config = dict(
    experts_per_token=2,
    balance_loss=0.0115,
    balance_bias=False,
    init='uniform',
    init_std_down=0.0,
)
Below are experts of layer 5 (counted from 0) of a mixture-of-experts language model. Rows are named router (the router's row for the expert) and show model dimensions 0-159. Each number is 200 + 40 x the weight over its row's rms, rounded and kept within 0 to 999.
After each expert's rows: a language model's description of what the expert responds to. This comes from a sample of Wikipedia text that the model never trained on.

# expert 21
router,228,182,161,155,228,247,276,205,223,195,186,130,243,146,189,131,241,221,224,247,201,237,221,198,188,275,107,197,285,221,183,191,218,167,265,233,199,191,194,168,236,294,234,247,173,193,182,197,218,169,150,197,212,177,179,231,201,187,222,185,191,190,167,187,101,162,186,191,243,256,169,190,196,237,245,175,183,117,220,171,162,153,243,236,110,232,186,193,216,229,232,190,186,252,240,232,191,261,224,182,267,232,193,219,232,143,125,207,236,132,183,209,245,184,192,217,192,146,136,126,165,161,120,237,192,182,164,169,131,206,250,251,198,241,155,238,213,246,144,275,189,146,140,213,169,184,281,226,206,94,140,200,190,182,165,162,223,170,244,254
Conjunctions, relatives and auxiliaries joining clauses in narrative prose, such as ", and", ", which", ", he", whom he, has, also.

# expert 22
router,263,168,243,187,149,250,266,196,162,159,226,256,172,219,253,216,218,212,128,198,175,88,181,217,196,134,241,269,208,260,225,149,206,240,115,188,169,245,166,188,145,152,191,199,212,148,218,171,214,183,205,237,222,196,161,233,279,110,264,154,179,186,196,212,228,244,199,193,223,217,193,207,163,227,170,239,257,176,146,251,180,159,187,206,201,171,177,225,144,160,229,176,220,183,122,190,139,166,252,210,205,213,268,167,116,188,207,161,244,165,229,162,127,205,229,184,148,215,196,186,168,209,150,194,232,211,240,197,202,186,184,177,117,189,173,256,190,282,256,204,202,201,165,176,231,215,190,203,225,198,257,172,114,171,191,234,215,222,206,195
Early pieces of proper names after a capital, like St Kilda, Sy-b-il, Th-onburi, Gib-raltar, often place or personal names ending -ley, -ton.

# expert 24
router,203,231,182,235,194,213,156,228,175,274,144,182,167,127,171,222,103,225,133,248,246,166,183,209,162,235,196,199,147,171,184,274,153,194,114,253,176,184,252,159,259,195,128,185,305,173,205,183,233,200,226,146,172,128,214,262,172,230,220,215,195,201,166,104,211,148,184,181,182,177,222,160,248,212,153,209,221,204,273,188,254,214,236,213,199,200,157,193,202,246,169,230,229,146,168,222,184,246,197,238,140,190,152,156,209,231,245,230,251,204,198,236,193,205,229,251,208,228,245,185,171,308,148,166,150,263,216,173,203,228,148,213,216,230,245,142,250,204,186,116,199,216,143,269,186,194,153,168,245,242,151,126,233,174,232,203,231,212,128,266
Middle pieces of scientific, biomedical and chemical terms, plus some place and ethnic names, such as neur-on, hist-amine, Nai-rob-i, N-iger-ian.

# expert 19
router,223,204,203,228,190,151,261,243,173,204,217,195,157,122,153,207,226,221,239,185,259,171,188,162,214,167,117,243,148,201,250,227,213,223,155,149,193,284,252,187,192,199,202,173,130,139,201,197,293,237,147,229,205,154,173,232,184,243,231,156,193,196,182,173,192,241,142,254,223,134,201,151,232,248,269,272,218,252,171,220,196,269,151,208,193,249,266,215,149,164,233,181,207,242,203,134,182,192,235,193,220,189,247,234,139,302,120,202,172,268,191,203,151,197,200,222,236,229,200,228,191,168,155,201,126,185,248,196,243,233,212,128,185,229,219,234,164,187,182,132,224,194,282,223,224,236,250,120,213,215,150,113,186,241,206,207,250,197,229,155
Capital-letter and abbreviation pieces in tables and infoboxes, like Dec in U.S. Decennial Census, G-ec-ko, race codes, and list fields.

# expert 1
router,198,172,162,120,265,186,207,148,197,212,185,177,258,284,129,186,233,214,177,222,225,175,211,234,151,160,213,164,258,276,148,230,245,176,249,186,218,282,201,211,268,183,199,196,222,165,175,163,167,217,178,224,133,257,240,236,152,262,165,202,264,239,229,190,131,215,283,167,222,266,212,198,177,247,260,229,256,133,216,271,181,181,238,249,210,211,84,141,238,221,139,136,243,175,164,198,150,215,234,226,220,250,235,161,238,141,225,222,178,205,210,226,209,192,169,181,170,147,233,202,160,259,192,185,236,155,183,264,217,157,196,216,169,188,187,168,197,135,206,140,182,74,191,213,185,245,229,217,162,181,134,230,181,169,134,256,169,263,216,231
Quantifier and descriptive words like some, several, many, various, plus mid-word suffix pieces such as lifel-ong, pr-one, disreg-ard.

# expert 27
router,217,226,229,178,195,209,120,114,204,212,164,158,197,220,174,180,221,216,230,199,190,232,245,215,217,174,158,209,211,204,166,223,252,200,208,193,260,158,270,158,218,146,240,178,242,203,134,252,219,231,209,150,175,209,213,177,146,197,192,234,124,218,166,188,207,248,192,234,281,147,250,191,218,199,268,175,210,127,179,172,282,222,156,258,200,173,125,194,199,157,150,230,176,183,265,270,208,196,171,198,236,196,228,129,237,152,246,189,225,180,143,241,170,219,251,258,258,266,243,137,142,204,169,178,200,232,194,207,213,182,280,184,158,185,135,295,196,163,262,204,190,233,208,128,185,250,279,123,145,222,215,214,160,195,248,174,183,186,211,155
Ordinal and descriptive adjectives after the or a before a noun, such as new, former, second, grand final, popular.

# expert 7
router,297,278,256,235,178,199,208,239,221,226,198,237,118,163,183,271,199,214,200,234,200,220,198,211,216,122,208,259,182,233,224,281,237,186,203,317,203,204,208,167,145,175,259,259,185,166,214,156,246,187,205,207,225,224,157,172,206,247,107,212,246,193,255,189,198,234,133,263,208,191,254,231,214,222,287,171,280,223,233,180,277,218,176,105,205,150,234,154,201,180,212,171,181,195,240,211,195,186,151,202,210,195,210,238,211,176,218,234,142,231,154,198,228,264,187,116,161,276,259,260,256,188,241,231,219,165,259,229,247,216,182,204,184,235,262,279,208,162,238,205,243,180,223,245,208,190,176,189,214,191,267,214,180,229,251,175,90,223,142,207
Music-related nouns in song, album and chart contexts, especially Song in Billboard chart tables, plus instruments like organ, guitar, album.

# expert 11
router,185,321,205,186,155,161,179,211,214,199,205,152,199,196,155,219,186,141,225,177,184,149,249,160,195,201,264,231,206,204,269,146,173,248,202,276,122,212,164,220,118,192,171,233,156,258,171,194,232,162,235,198,241,219,257,255,89,270,209,224,250,240,237,151,228,149,210,177,198,175,243,183,212,158,222,256,183,250,266,166,164,278,204,234,131,187,211,198,220,232,184,248,151,254,225,150,177,251,264,202,183,194,240,268,185,122,149,124,132,190,161,195,235,207,162,188,207,237,241,229,216,264,301,178,198,237,147,276,171,174,154,230,193,145,199,194,278,187,202,122,176,173,208,214,172,162,198,178,151,230,233,173,234,183,214,204,151,159,68,232
Noun suffixes and common nouns after "the" or "a" that are often followed by "of", such as -ation, -ity, -itude, traits, development.

# expert 26
router,230,167,154,170,240,241,232,141,172,206,174,233,183,242,262,184,197,258,201,243,151,187,154,144,176,250,207,124,240,237,157,156,252,146,146,226,178,132,191,138,290,214,245,206,238,205,194,145,194,205,151,195,179,239,172,221,252,198,175,238,214,183,241,166,216,140,203,189,161,147,216,236,121,190,258,202,110,211,144,188,211,126,271,203,211,209,173,188,248,235,184,242,252,231,131,241,207,147,208,218,149,215,223,239,291,179,183,149,251,151,205,150,168,157,189,148,179,217,180,159,136,180,207,246,206,197,205,158,213,221,222,231,193,109,220,183,175,171,229,178,172,252,234,155,221,230,195,213,158,165,180,258,205,270,158,164,194,244,221,189
Prepositions and "to" following verbs or nouns, often fused with "the", such as by, with, from the, against.